From a checkpoint of a small mixture-of-experts model trained on Wikipedia: 1 pick a token.
Below are experts of layer 9 (counted from 0) of a mixture-of-experts language model. Rows are named router (the router's row for the expert), up (a neuron's input weights, with its number) and show model dimensions 0-127. Each number is 128 + 32 x the weight over its row's rms, rounded and kept within 0 to 255. Numbers have three digits each.
Before each expert's rows: "comes after" lists some tokens at least twice as common just before its tokens as in all text. This comes from a sample of Wikipedia text that the model never trained on. Tokens count by the router's weight.

# expert 2
comes after: " |", "|", "–", ":", " (", ";"
router:100098069110121060206105065129111107109166157120105171099164147099129140103150122111112070140135097108091116066164127119157154116178160159136129090163049148115063109161144122085128135193157113065094146112105102140100130219120140129173117153152152095093133177152076096128161137108098090122141155155077125104151126150097160132140110163089164162142088142122179076112122089126110162158110
up19:112149092075148138066134169165118073139091149110105137174079167111143096105088144140174139135072130102089126121108187134123172110127112186093071169122156154166136168113167133176066133119117099132108052177102098133137083130087124098139070110095176151090134062146077162132131151163124132178132140145090152114086135146105170106174112145144138058120142198104162135162140161139151116074111
up20:095084107130135086146127159116090095151103105121090097081149193097122130143148143155110098057139099140180084116116175139212153084107096139118083102162107154163146070132105189103107150160145128144139134145141082131078109134094157113187101110158101140085106181153118145120188124178152108128184140129076190118139128107132158169112065148165083067080108143110105069092163164111101129137103
up21:120079086061154089093154143103091128094129178091124103081111108131157159122183142134133143123143129128162113102154114106067178120150178115141085095185109158111061164151140045145081164091173098080136110091149118113064093129163122157129103067108078100117120154160076067133124121127179116110073120153076154148128062116125103161173115154119083113090139104092130174144145090119151118159123
up22:173157117106152146117114151084095113091150175139084189170157101123136097125177146155110083106116115077139152105112119137116073164077103118143125145190134176099115096134048167123113151135107154130117080151154151112178086132144079157153190143104068107191077135099097151164109129140128145105121122032145171128118073111125095169096158101127070103127139144088195144181122100129128148172092
up23:132059175125182116048110175146115107173114140123153091114161067078089118126168094139112165124174140090109130147110128098134137119179128094139142104100101153145119121158170087076148113158134149066148174134187072149074085133113163100172166130141061142111150166127084122186110150156144160183145160062083118102175093183099137115173067134093122158129106096097126127149157124131143116151145
up24:121163131137129131174123074115158119085167090149117128133172128131089143165172141135072123144118112168146090094183128168136141123130129057072175119156119149111079158197176114073099119166146179151127122144082144129108131150146118142147174147110154115055148117057078113127142144066086137160162164093114134097133077095150128108154108105113113151094090105112139133065120038141097201176155
up25:186104106079160103179123106114118153136099133074108107149144170097128143128156139118184127157073106101082111160139135157121170102157115241102125122136101098109110118108119109133109135130191094125123174125132115129105132143106129184118095104133061142130099114154125135081118114040065121124137124131112155099116177107071093081189115183112146146085110101094152073101042115119103165186105
up26:174083164152114156123130098138162116112140119092115145079170149071122147068173114083130158054026138112169117146157121120154171191127102131115189127143112084095143160122136166136161133136121131133127199183118132166133095144063171118114116138131167072123156176194116107127115128134095140107152122205151145170110115167113041174138142158106114174129090080144154132138127151142110119162111
up27:116150154175124170108161141106137094116136095093157113105124182148125129125147124109122130146085125108074072127134123159157122199166152084144090126192145114147153114119203117089085125137095112128129082135118112097080185136135142158103119085104097186095088052127156102166133144042067142178128151151053130073084076113096155176158086149121148147127117172145124102148122183175146115164129
up28:137144092132110120172111135183116128094125134128118161105064122166109157106190117140119148120156204109165202117148074159122194109169161161114102073163083122124144055143119116068127107159135140116112135145109121125157108145175087155142095127133131096109112076141137189130153119123131118133158201118143184147212122079114179149126068096065197143084087132160113136081121111147098141147114
up29:144153090125122151151123117141140155190184118099150160166148106113155082108160048118122104184183162137139126152099136068075176100154175188108146130126114134140099160114128115163098152152116166098117133130146112156053086140163163115124149064134115087126112145143112137119173178139144209087087197096075149130186135079184130127081073121092123110115116138173106080149159153132165119106161
up30:122122183122155161115139109156127080161145158072167106151123109156100085155157146112133121150137103175169171159133105175121116137203164115094143163131103160136116212135132119148098142093127076093142141117136070094128119137143178094121084135109119100102115154140146181126099114130141102106080084116062127140093153116154132171082144157135121135117105074114092124141189078110141060078255
up31:164079177100132082106170083132076136162136181061102119140147068180171130105067134084156128084185130168164155126110164161142121152126092094156093072135122224174063094164116129110164106139163099094098152141145095108096162121136126132134145089107153146102118097111132118125179125074199122121110124156112163101125121148107097150154152139130107186157083146066073171134115112104133119152144
up32:132120106069121115151153159148080141166081188157139145194123171173140164138156136109112126132167141130138123071094085080111104117191132151144095089118122137146098121147104086169193169160145187096124190108210116081150112135131170111168160109141141110101143202151140129151126176088199081139127135156128142068122104121121155125134117110146130050129128082066122169097111080091123119135093
up33:137087132168151134169068065139157070127162129154157137165112170163147155141150151131206127121158078147113153149111169186124111096137147093149101122130135134178099102114159098152066134118079109066109149123151131142131102132174136159150178113103136172096096120203135141150125108187100094123086083172135155127037157150118147135073112137158147154170101136080162118067058105093092145115143
up34:153038098145133080153100109079149134155171170072115174155187170092167195095153109103108156105148134099110113129162106099167151124138224132126113101181094125098106092116133099142072152152154089103116123125167170139121175130139193143122119101162181135116077187179115109117174112099127163148086124131102111110136153166126116098105130141109098173088089146086100083111137146203104143142118
up35:099035081084172124107111087065123076151138092147120053117155134054134102136093120192092125141125145129112080138069173133181104154111171144096103137098174161190102100176127193159112131133128126122104118052103112151115163132081167151121102132162135129123139136070091093108161199132115112098131157132143086140113116163112126165139123126110093083099108110083139099086119153165111164098120
up36:119123123092183156160056117123176153175147071172103129174174184085132098135141109100095112120166135122117147073153049111155138160125142095065085120191121157109124160159127122113105147114117065126110118107170105098043142140111105111090117117095149117156123169150152165118123104172080132102111095155104175140179129149177167103101143128102149135064146213138149118180079107107156147146120
up37:089108138066160153135124096145088107117096117109128127093147160130122107153119136182125142117087110120097092100153105145166073120147235145107092109193072147149137074139094145120156110146164143100129055136110147090104051130158145124147131149146132110175186163118071177151155153055104125152087095162097079123134181117108136154145154156072143079088141155130136086096147206136143126139094
up38:137097104156107129157147138111078085089148101126133125119076115149161102117105139129068111134147077101072171039126111130101127110142083111127135121191137109171110066152134179100139117124167148121092128090114110131125102136096120145210118158098150126093121077169073100119116145134113151128175135125074121160096099110188150099153117171022050126182102174154079160172170133143130126128153
up39:098131081109175095156146092094145118101140146160144220066141208088123137138099132106149159143117155163151133092128126028139121102111188156080168136207200126138082093118102095082086085104151169122087144159134148146081137128107125103097120152125138102171176133137112128106135151131125133116146174146139134178136122047105134179117110144128140172092101127190122177132090141157129128121090
up40:088092103128132127130119130134103201107092128126149156192157073102145156118153084145152098113172146099110113150128102083125115053189146139168105110099172086114108159134143159054126124126140112108110129105207087127160072142157104140151112108115064088149167071144165129182096106180121107099151093134114114100176094130127173156117041122112149157129160131046082156104142081105124162116110
up41:133082119171129089159092193109150116157143103103115116166116120087081174130170197141139082190125124101133070090156128172133139144078123109144094192137037091123151118144088100124166149105101134135103135098052150140100099146152100157138107126152167083119100158170154098155176104078126100141115122122101105148156123136145172082151178154123097155092111197160115041124089130128124123066115
up42:126120119143103154122070165194119157089125120095090075131169153134140132151159044092143151085145134131154149150164058147152161180119128114128194134187154118124074114120183057138170143131110154141120150123033113111110142150089134090175078125150129116123108145183136068133117164138128087044153095165148130152136150141073078114129156135147156101108084122091112116164129071165123104117130
up43:152204182178095128107137176110143130127137096180121125139076184129093086118072127121104133126150132097124188170104078127093168183128092128135149126140107097097159086151101135150079076134084131174153124227151142143099167156158065116104131094129142116111109033125116124089132108151109082131075122119154116123103156094110195136183194110116153146102142121087091160110087111142124114142115
up44:131163097053128055163107115145141171123127128086151151100124081158111103089107118122162181155151121196068110129134142145169180152079109108102143119101150209180097083117060175150131125158090157088129133175142177082175101131108064089092122113118106115148115070166085100144113080095111129134132085139119128150174122139106165097106078099119169068138150158122136134101122123133144148131198
up45:151112077123142130144143139121093132078181163086063202137117170123147108118159146089133182127111102146114121129133101106189132117167146132203160063111107078088068116168119094096076124150129160042127130130132102125089082137113129185130095117149154083076120141137098120181171163110122129087110134156075102119097130152077146105132095152099090134120180099119171110123071103142133097190073
up46:149121112131106185106106073166158136183158072118162149140173192150052119080127138143146149143050163142145147122149152114118135166104133170149127155160097062101043119129151159095076154147168116055132147156126090100145108139128127064117097169128108093114211111167125096102137118093113104094093170157171119141148166144145087167097133120143155137098113163155165136074123097121114075094122
up47:135116128130136143158131165148135119100159114083123175145136098161084105128141183160123134132092134103087140056131121140126097166124156181154069098153159087091114128132104117133121099110146117172104096169130176086075141135113172129097096158137080106157218186075116141109202080166127099089125143146106157160152091116133117085103155145096123109102067187162197069144168168079091119161166
up48:093076104144145089183155122110077159089107141096075137071184113158174125119083156126163127148108124155117138163130166088131131098148117137135132147190114134103157148125092074082150100157094075150092122094101139096128110137087155105101141098121126185131115135086111180137171161184040170166138141094054121130100176196108090157135101173187114147165100137177128139089088154171148113117132
up49:144117122133155114121138190106108165138107099133116171098112168052149098138074131165161138125144080141131100190090103085159142098169107141092116150170174079098115144115105180139130147135101133134090174110108199138144046140116127083159145111149111109114076139080080139105071119118135106121228133094144111096189133053141142124119139152117151133095171114126120145127178131067127137043106
up50:162082114168126117157145083183118140076147131087120117061120157164121118148121103160200112106133121152125133067152105137094149186108150108125089131060110116116134095121134127095110116119201137135088111148089125164167176142149177135166093171174156029152147128119125155155120122095104104150111145148160137124177126096134175132159177201057159141116091127149101080069180094175130126156110
up51:134125114130100126122132147167117169115122177140114160160111144130101121108170079149167092094127083126077097176125101167109113128184125114141133137138122101158114151126119151085095098086108058074122186119145100099047139135092135113171126088070122119100173072130172128071042155121149148112135083130058128070100113146150142150089127104136125137197154207140121099119137076151109064075149
up52:100024109103131106150131178112129105119117135079179090086144163071119078138111127160108148124114169133041148090159128131149117129166154139089147091102089129088136104180144089109119181123185106144116127144130192159125078136105190108154101128158105120116138122184117139092124062138100137173093173082138168122171131128154129115148064201090130101108083105115180086107077153133139144139120
up53:140118166152151109184098137120144117179107133119192112118105124035134112133151100178142145187125155112176108126129141097136125124143169107158092113142151036157166120084147090081087126164063150131081100101157129128083138130134171145101118058110104113167129182154129093101146088156147114080154142098095100091142078129129140102139137161069184139141117148120164149176195066071131098154155
up54:092151151127164145100129123104145110125138105144104136112149139175090055092144096056057125166113152096114091114143115070123089099151123137165190074140078088135090090130161141118092149130126153119129213109128111199117125152179191094181118156163150131118101179194082141171153176112106122115140155112145128150091166173110155090177117141150120170105103112128169096134091126127077185087126
up55:136080131105135108155121104110183100121165087184139105091106093103126123118165167126091121177162157094070127113099137119103167100134147178137080138115101034105115073132153143103146171126155072211125166156125082130052188142130077138089132108108129168117143103155125072134148175141140102159129162115100086109187141149087137142149185104096167139145062117070138118093111174150104141146122
up56:148108066056111081174139179181144108130093142128095096140130145084131108121067098147149093140090148081089166116085095090092109161152121142178163115088169092074119127123113097204137141116177156074131158172164126139179171135170107127081157167090134138137188173132072194115150119120100135095143170202134134113111172155120149110114124133111155110107095148094172130140144121097106133165183
up57:071119093127104110115104157145126110128136066120134117143163116141102146157209129171085072158108155185077129123148141140107111068156184163127048183141126086088162155146123116118100087125154074115123092170097116088120130146170142132101194140092098134090128159106059130079125109091061123118095122121118093154127116151118150117095189185104089174144119125154130086176127102167185110169089
up58:141128137113168140146126161091152143141148220116066153155111113110144094161154137130144109111108105117119136138110156132129143099134133120191065142117077106153058084125100196104110136175174111148116085155100066091098159131155165064114111112138098112216155124161132114106122131104100114154093128128093154161139145118055122103064126171135177155100108143060124090139154125184102208085105
up59:143111125182168111097136101179046112139097149104104153108181156115130123120161097100139169107102124148146093157058109133106144146173148116143120140114101169095060116192155128060115102137155120098112171120178108189184061138135126154128123140144185077160177133096103155113132150113202136137135120150124158129145103154161141076099115087159177076108113183157102079170133189129143163152088
up60:102139139095145084127079134087118110179123121153102096095151085080057126137108125090043072120139081091169113066070154169132121134128109130106172088170128107120084090088137107108122242167121130095138119148065108101144180138119069151138146086065139137122131131130143103140140139055087104148172118091117157149136153094155157097122151124125140159064135096135137127176174092115129132134133
up61:068129140076095076106102197086176104157083101182145172143159108114146143171137099153105121111119113146143163118173221150142113094095107090083154182152064115113102107087165090079162138140129180106123111112076107057114171137108113092142149081051132095119171109102146122198123130134043122138085126116114136083131134134104147112113145110135121093165147104114128075103121103128128132095144
up62:127090125068130134142138106133101113114139083132073181138141183121110111122157136116136189175138193164188135121117181164137061131128166196168089138112191184089134139124133128118162166126152053047115144113077100128158103134094148066128118156152073129162104178170152152100131130178169162146137138123135158129121094128115136106111109141100141189085101084069111180123136094091128109158100
up63:115103122154162201144085134156129156092108124119126092036115166097106170132117163143083076126137096183184116111172150170109139103169078123124115117130139156059117133198100197158131176165131136129103136131124146156147076143081100086169173128139136114114136118125117132206110136088140080126148117177169181142122133113139097199120105093073184174150152089154111133099133152106110132166172
up64:174115127063134118119134133143082134134148131126144121097106112145116155173106183139154100086097212172091161069152152143155167133133130171087119138137075175121033098138120090131138114082102161101113127137095173066159156138142150135101112123163146104109168115076118187111207116133122161161105160162205110123169153181108124148160169161154083176106120124185132101180116146165148110107140
up65:148195120177098066112113110069059115158152114087131107137150110091157142113126137153168106172133141096154126167115141159183151173186168048101055138110157125133061133128189094159149127104107163133108168111137092139166089136065164110133104096121126123109112126220125134154100107070118118080135133152109098100094128169163126145168160096182149114144138143137180152166113129133120144193130
up66:126087110169101108115110154140171088171145120116122106171059084140138148132117143085146078122105068121105072109106076134120105131092120149119147132145116157167053107191126122083120102157102114115098132063150123135180161137041158133139131137128126108137135168199187124166123058182092134119153123141158186119136110162117213101084050155145147120151117163100145102147102163128145103129166
up67:136159104115143125149108109125145168141117178158078174133165158150099101088144129128109094206147104115097066134134128120165193158168182163091155111149090078107086114129097143057137131137178054041126149072103156158161129145144083065113170132162116127091133151133068096099147157143108144145124152096094106174135153116148100102094116162080143139115196171142151109132085130117129162096077
up68:121046106132140110154144114104093158133068157079111121144154112130188158069114139132076120153132158103140137086079131115150148093166101214142116113179109082119061101159153120123094188221142144099157159075134117110138155130056127144150093121124103145094116208126121115122103096176151075139118083112102107092171092154127149149113074168105122051146144129113173127146140114113121145131121
up69:133157125189139091114086107053133123132159067150101148133169199139116142195148101146053160160116138172112087151137110119159107152103133126176141171073123078139108127151147168100146162138128130118158165114050036167115173141130157107116160155162167100114177134206098095146111136185112071088103124155147116118134130148103118125161080152106085121088111166108159135120110161133131123136068
up70:141108204150133115146182106165143149150123134143090154108150117105171155167095137110088101114127131168127132162185133164150150140156169112167086113132079083116129138184128080033139186120141158151082176151152102113104120130116184092151144144119169113137153161143201140121099111123095070197095145140083079136114109122071113109102128119058133073167116125137168139167118087156134078149198
up71:113113176150050144161144162121113122121146154085148155158159169124111146134148105159119075125143144111164177143098074196135168075179151078128057107083092098117127109121159101083114108144167149101151174101140187099137082145130143159132180137190135147129125150128151146074066107075139135138124131109166126079158179140127113124144079154084104158091082084124118160152096121089145197198128
up72:075130062105127154108108137159143133127113130122060181063133191134131137121116113152121123119118146050065167107111174116087111180130173128179158156088112172133149111122157120113199128176065108108109083147133128142177145135101136115191091128167164177120144130147165104142110176111098147145086137092176121134154138120173180080146137129080133102110130185103120074151153113091131200176096
up73:167111108098157105151103108155087125123162126113148128153120147123152228138109162163156159137127119130154182175114139087115037181106183115080123042102125116170141113166176136153216167110149118117075144111151112099131174120118125086118123111072168131132123093134176099147119090145157130154157153131083149184106131131175112117130073182104164118160113132108171120055111130124163130079153
up74:107200062155101139074103145121120118103117116105102124044099123115079094089131160133136079150140131137110111146161080167125138171159118175150102159151138190167092114173150155193094129134121124109118127125075099108152105141107110160208092150122083119111130136100136101120140193090055107090169109086122136150122093129132131141149115183153119059111167122165207092081104079094118134159109
up75:079152171103107137115141088138089120130103092123130178071110099162111161122175119102161107156142145158096067085108146124158113149161130132147125098169146146211089117135174158119146117167167081079104121074101103167172143127165182113100129117136150108155168143133150106118193130109160093061107160134051158094111123124159129212148087155165170155118160128111142133081120089044102135105083
up76:102130133105131103122120115084053111154100123083131122087120091064195183124091130156163082103128170164107119106127141066124107068159130103169119165124131101156077189112136088101150103128131144078118109148141119217172083132066164180092126071151168109146112170094079106120159121072140088116160121135088095093148179165166132157174147167171129144095145107120171120130097090099126137127116
up77:131106100131137117138115143115150085177104115056142139136109114143119144084108140161120192164087129118160142098159170119158135069120120149111118138104105136080141077121134089149140094099122150092162130087130108048115107132162149086152160158120085094125158114114086150140172109166079143133121177197113154153157212145127099168154134174099096069086109149129130071121240169098119106192156
up78:119075073135124176159107206144063104140115131179082167144168182124109161164168095126125112177156128139072106126116083122178120121150109142073104103149144119171072104165060162109090090106153070096159128149123064122137115144110110123143173198109124120064119168128089140143127126104145090085077168083083125119126178115130199099107131130134130129082132141099157132172126129099097136180133
up79:114185168061134063131132149124119146135105136128128188088160116098043080156130113138111147160124153133114086120131132165043151164170204129089100145132129113138103133116158139088090174132117134104112116117128109111145159143188104142109197099153149110131189112171102065154104152161089102136051119109130131102146145159074146115109174158079142175166132144185084168093095110125110162162107
up80:135163092180159133123163127181178134115097159181117156142188169135075106121149129166114141143110114100118112121146145152149117140151119107106119172110135170218108190153123133167135143142131145110139161090160103105158093132167126061158140140063156118090177067141103179136128122119162045080167143133156113107108184167187079101137130116160113151105131180237128088119143142138124095124129
up81:137122149106100160163136146139138124129116128123105115166066048067153107089102175151179106180130102106112126093098144164133176139110112185173138131166138098133063159097099098132160178144083063087117131122065126122113174135145132165164120136090194129148148122113172117127163145147056174111108112135113151161172100102079128137160150089081112116094089154129152218106078079103091158140140
up82:155068100126112168122022138108137103149096160155074163104219153124062102131115115118135149135125167124063136110105065153167164102136139117123164154103065180165143096127168132085124138101115099144146117091129080076151184139135122093197122152123200143124134151140108120099153162112117064129152117133077179129109144192119131105098127148154120096160106135146197110138125113100133166161133
up83:056100118109104106170153144057121135151122133095135101118216179133140116139136109188051152090102130124090106117111149177161163124109184131141173150151140132174126127126153133092171097127155136061111142121122173176152064135092111156176071137128187100099158144122124118135158115173096092110126136137102193142059132146077143116069090115125188111138109136095152159150143120158119161200131
up84:074137144111125089121110182105115113128135125127120145097148111073139181135132141118158093167098125091126170138118088136170123152146141165141100101179091135121094124107145170160090166173104119105111200104106094163145151138101182136077107091130185119093152131102121075113124057063101112146139149059128112120130141126163142162180163138049133130050136063068142127105108109047155075170126
up85:149145099112088152088162102062096116133170118164083139183195164097151155147130121154125122141127142126136118086119152038171138100141117071159089112163158181177119083105139155098170137157083142110129108114168064146111094130148068150158175145151181117173097105095148103116127165173178093118203107131156146109144108143095110115150123085122123021104134155138131130118081118097128162130090
up86:106108168103173146147161163150169136182137077082148120141148118072121160135063101183154161120135109142144154182158186177143106192109091138160178103091177135167164123073177129128164135169131122090123115130105098124198122132095112069136156095147108117141154094130128153152097094093119114109158070142175111107119181168108144124062114095129147174122114135145101127111164100181205066147159
up87:149129168121115104159101087169174176129066184159194159117124133101121163129094139101123152185180142113129136090169134138177118155131168139108011103095103116159151124236112173115150155104131160139097122146034108177159101124142108065129159113123111130127190180145126129147155110143148083138120120146114181112138094138122107142115109104151078161155100145162126105168124107103144152144157
up88:143140123144143154077140081095091105110153100174131139098128102155067140131169159139116120088130148136151140154137147148112110080074142108146165155201120073157174123080122147212147119115078142163098121187116110103139040133139124130108208124119102090124134157152136165178114175078106125152117141080177145112087081091111133130102045118113165151093069122150084175147115087173151120127147
up89:212155150144122100168095113147150137118111155137127138104151151138132151160124156077082089124117107140134132118162174101152161096132081115102121175136136203107087108153144165038139087150108165144134121147108107097124184144102068111167115129144100136090062151099146126100114113136137069100181155161096113160139167169082127158139126160141183113138185120187136126154175158129112109006114
up90:144113102126145151124104071113092160111181153157082145063161196099172154098124170141150198096100122143139171127126134119101165161114154105143138108163124214106107193063096125136166103134151099113099136168104144137172152130126106175115178146095119115107139122177096061105187087147162118132170109118117187112151100078137120113094129083109157077168101182164089110146094094156123191121117
up91:150181126084073084107132123147164113136151095148117132127092117126150070118084137134141112097127144166102092149142124122149091215080095148196146168130136098110143122139121151097153129154171129101122159118103128146169134141156105139094104152126175162160132091079113141164079084036109143180045164137143104131173186122079154189167102210110164157101130149177169114085114167128121131094121
up92:115121075136147104144106145131130155093092137083144129084122047129099140128169121128077136142090100137090087177154160117155084189166142199139106138157093091123116143093060101093111113132132165096088088091061091142105112134126075064112172110143155129134145105138169062111056178144096136106151124106151114126154088148099143058124117145050114157166101119138125173094112152175146087124099
up93:119113148097183073030131122162132101131107130119073114133106096135117088111106162091140117160101140141133079152101081140080125083166077152124188191149124183104160165114122122112144135074135061114166116107137126115142113140174110108142147123150094076123118095145103155182151160150159095131147101115127204121106142066115123128073062109140086118130174149126160092090116130176150047085088
up94:117045080158117087146118067117147110083147154112068110113138132164129120121073125124125081125142130112131134154148129143181137096118095121149168083155081138110056165118131098089105076166151101144155128106083102141110129134142099157115108157163096130153081104144130111124157125175181100122104150162100172116112148210121086162080128107068147151183022175134094057146136136137087111165153
up95:114083099121133138146116090142101183094095114166125124106106192122097144131137117215140115088131126127095089105139150078133129133127183120092137202123130171155146174091107125144135098144124101116088123177090090091156108132033145093076154068175078071117133160202095142093115131198124097094095143090112123131116149155140139079120114090076164104145152102171110169117119099119141107060141
up96:078082100146149121138161128137095058173113105135117118197163155138160111071151127127075115162135112139127101137089103087130138122145181136105112162102073127114100131138177072111164094133160101058146147081156080160111036142116117110143148128152129103083082186164068109126160138144157122119117185116086116134170103124111127133170086131191165137164067142110129058140176113117153153088085
up97:136061106125139103118077096098105086175156199134121145181191104126047148097192123116140146148114053104116118159132118082132141163130161127123083140142108149092126120123135066114137144122119106086134130100114148198129191134115049165180134135146139114134105200128125064099160090144126147081133158097126097082129036091110129121118171145095152110115132093099139127080112084144121093145116
up98:134140097110106127133118089157129065137105121119163132162152141186113152111121110045096135107110114112103158050142110140185081175187182120084066128139093104121114116143150121149159074126162100143091122143178139140156120145158097179134137136166130080132160140119126105154111166071092056136097158124113179151151126096141093165153073106164144130187111148119136061143221148140071161133157
up99:105121078098111082111115102142090156148112087136122110098167093105149137137193123066158093146146106121098142181147160070073152137114154114105163165158073065115121098087106129130145110115127122096105126140103126161145067145116072149060136120153110127143075181125088097174125157120104090111127137118173126124190148112162102054070099142098134109152148201183096129077088122101144188076095
up100:169094052046095090175132105119070118159151106083115115165135135167149105113062180190120135066131123166133151079122108181128170170128155185094110143161124156178083112111109115118142118172068125081114175156074178120145160133123126122131167108129180115104095170064115140120147104093112108089146086144113171126142136089104145101155109112189144141133104146083101098127141135144096084080142
up101:123185125113140132132155099146067102135104154094127105082127114063120099164123107101109195123156128094161123162117130121193098146204129155104123172192085192167144047129182176094162104138141141137099153144083208105131145130082120171131110116137104154135174153109079110101147124121086085104149103101131164086160148128103135119128076160143105117111177065102077184103101126112093087131122
up102:080143168138201109117116125157115128109172190121103104155162138172147181108160083126141123093098098065146137162162160149071125145153144158116156137161082108113146188116125096115091170185135112103114060100180137089151170134113180165133154131119103136103114140112117099105136172142166105103097125131109180089053077120095151163065114145098188127124131197125129180161163088154109137183096
up103:111083173110151158131136147175091110131052093093205134133118100153109155127085161171157106174101125164094156128112123079141090095089116143142098119075094066194136131121158106079175160130145119113133133132122163156115083127124119117162146107193073132142096130091158140153091117152088190135156213095114147133165141147171151138144063146134151106095173133114152114144119158092189084053132
up104:141108073109166153078137053115106151151141122159156162101136117144146170135155106075087076114170100124135162149136152113068096133155142181190162155140132176124104092121157182102152117126168134075130168102080111121089052136205172133122097111129154152070151131151078054117118143067105129119091123098131114100138152188167142069135100137187109153145120173109129122135113078136108157163102
up105:175131091140087083128123128132065109192093092188077121180172180089125079110108087167100070141112143178132110128118115123095102097089089125167131092128139167120105156160109105134156081140101189134134068122125174171185091145116084086134122160097128087135160138136134126164079132149111110142182117154140140177102137107170136105139137116118223101192099087168109105165146084096141103094138
up106:106079174123115114148083139094122115131190114133121138073113122089096128143070112177124173122146146095117095139078079102148103200090136062101177138087108143145165119122078138127171118166114154131076095120101137145125084141109111129141088078116119147057101127078133162166115110129117164166130158076187161137107140113079178089170170130062167171103072136046103105160136129133122137170143
up107:126096140185111112131150135107148118217173070132143130164163151162147127180108129146089095151180180157086163101150077177178177120115152165127131110157162065146112144099119138093193112143163139131149152091118152115150180138157134083081117130120076129128125154120087069157160143223077124150160158139107119160164138132070101116126188141129139095117112144191149140116109110098160164076157
up108:065121104087140140103119112131193131147157085160093126102087119072164168142157125174099126105083141139085098090115089171161115131115171156124096144163121111131122079170120184112150141104092092119101134125142134118155144129094107075122172133117133115138124133091071108118080131138119142148105173054104054055151127195092113127144139191089155147118143064108182061168141125202131111080133
up109:104055134119156078156088127114170123141203154113161088138187051138101192107063166155154126153134091078136098123088111109124063077165116133153157086068113104137162148099066107115198130101125113162117141109122092106155168128134142184107166151118115134114132142079131164127163122120147108126166169111087166135093163109099115146140171145176162157099085087159171148143113182098097103153122
up110:152051162105118131135095141099176100126199110118098190102094145132071088139121145172125087141148102109129127128109077107158111137165169164175117080135122123137147127116152114127113111168120185120092146117108166122114132142174151154129153083197116128117162226128127107164133159090076111148104143125139094050164138174160200101193151132194109158141165140086131092122081144118113157154080
up111:113182150100101104100132108101128119098197087067155171114129147128132118131151187112131101151107138163134135079101114145168099147064161110139121145093198123142158092169062169143121108135081133115095073147046121185131144128122166063149116112094152105143146141147133155213142133181091144144117142128083143131084133069165151129117205129098168138096134140110162058134196132113150107138144
up112:121160099102131116128176118112135142118183143195146129056136105092095136107099200074123158180111158166120103106156154097154137093117084140067156144117110132092104145143096123087121081109146190091115107157127139162096162137192121161049148194171195121107106133051129108192129129134108121155092146128118106135124172088110086088163156064122168110109130184145111150126163176103122111108133
up113:167057128145136079203160149105098149142158112121091124124154176160132151114089092124121094145116055130106162124136128092163113135093075160095156097122073102054097078113121102138125091182107171085114082126113152101095163133100076082120073149121076158177143103115146170152144113196106125144160157154086168137092090131112100084114104151094112126180076166086103097150132163136120095080106
up114:107104107153094155110119162110077149123123073170187133077118117132132101174187132144152104082190161166054168080108160152152120091168189126116154109141146151157071158122103173140125124123160137066137130157088101115042106135159113119150110122137089103094085118162087076135161132142119158125134135116058200097140124113101097085128128163111141115141192117177128154157071148154168179112121
up115:098142144124131116148159125116101077138147148124069150076215118186096099100158096183064115230154104107139102129109095067110141114125118145139185135191142102132142057161167082149130116147128114081130166092134138112107083140183117115168113123138180148087119132116085159113134127046124123113084137164095160064158093165128162139142137144097131173108109070111144175115148097144106134147142
up116:140141154097141134123122051090131150120106206153123149121165144138128114089119145172168176053168142117148135124127128136134158182131193060183193089078130102121162118113157095183093132090150158170150139144093115092156186133109182137167098145152132140133139125156131087143130123143102149123067118112163156108118092153100138147116119066134145079157085153117101141130058135133082190215109
up117:127080116044130086114174170075106060145139111032117185106125139132139099080149132157189125115161129145140107099109078118132127132160105142123104108136077127178129140082135063158129116065116103105149142133122174151126129128198113162126068098119182133179112166192132132138154165157108128120152112081094188165148138136100047173123099123137137129128093144141147074146125153161142165155146
up118:166076194125107157131153106131085153112162137095112159125127144114110137162092152126122096148131131184115123057191146184158141086064149138077079129171094109084111113140148092079090164127097109121120130142120086102078162138102173095153110202137094096165127148119129188099135157082189116136065150165127116101131135100121156106148078185102164097143076123098209143155151148170148099113115
up119:189167170150157143100128089165077138096096208118087122148097124122127133145134203109136167063143136157173109119146179178179181164078114130161087122099128128130130173098112149074139158171123160101092127095108133167140197131109150140148208135147146129124119198141109114133143144154159149057122080205131097096130123127113147130142109072123119123115134170080116124058101135156120106102166
up120:138079138162171130095133125131109184087130133124126149145149148081105178167119148127146138155195097157080149134199142162124136122080126164137088140136106166090164185169126086149117129156122197128114074151031090126119121130106082134131144131133135122184104112116105105117164080109069059129084105134105152118077146171090126145174070169141136143183116117161104075110098085058141108126162
up121:135110112153128156162119061164146109052154080181097150061161149154078108148127147077097140130130032109146086156170179115156143063153125108113138116171066106127091145121166138164109148147066149090151149111130134189137109142146167103151123118158154137095146162104170111140143193169107141160131117101096103119075105139126147074089089123125127118111123128151109095136137229139124075164142
up122:096156156118155173099094122105112156154137143138165148139068163130140104124121133141119184028071111120174134089112070158161138089150070111127160117106080132141135090075138113169144130204123088090167153070104090163142150145133155127122159147125138129125113160161171110120116097141187079104222103140185087136148147095127106148142085125122143120119168091067136124145191146187120135091163
up123:145134134064171121116116164155119135097124187097112157167104127132192091122142102183134094105059137139091126094131092173106094096153176151130140180133166105140105078073039198119118107153106109141104117130119111095160081130161135125126156089129144076090093173159127196158134134061155192152147139134140163091083093155156121126121176161167125149099141152106160135152180164169127159079104
up124:151092117141129142180109077111118158113131137176143140100169092118069161132165142182154098146151121145137134049133135114096108081128102121129145137119070113164206144091117136098185221146093155180149136111110126128123108135108092185175152114135151115183115136199099141111169085126122138107149128057129122100118169192150120112143148156100130185153138096117131064159167125180188174118084
up125:103189107123099124094107136158109148117195132108138160177103157074161112134181113156125142149149111130150190118133094162128141149161166133084160138116158151079132076148115216143132163187115131093112128111112107140152099138119133082118150155081195105172098106141103078132122128094106143127184080109072119115143120095211137131121109134123141155155147140099147057077151072168133213168180
up126:132109108099098123114144095116120132081163141072092130124151134077103133143131138160182156095108137047135125117110122086094125129146169151128137056152136138134108095083160134153073160164120100153123125118148107165097168131130167159159107131138145135142177141098093119145086030124111123123152142151132164053162085144074132144067076092068082099118077111103172174092130073126080145216116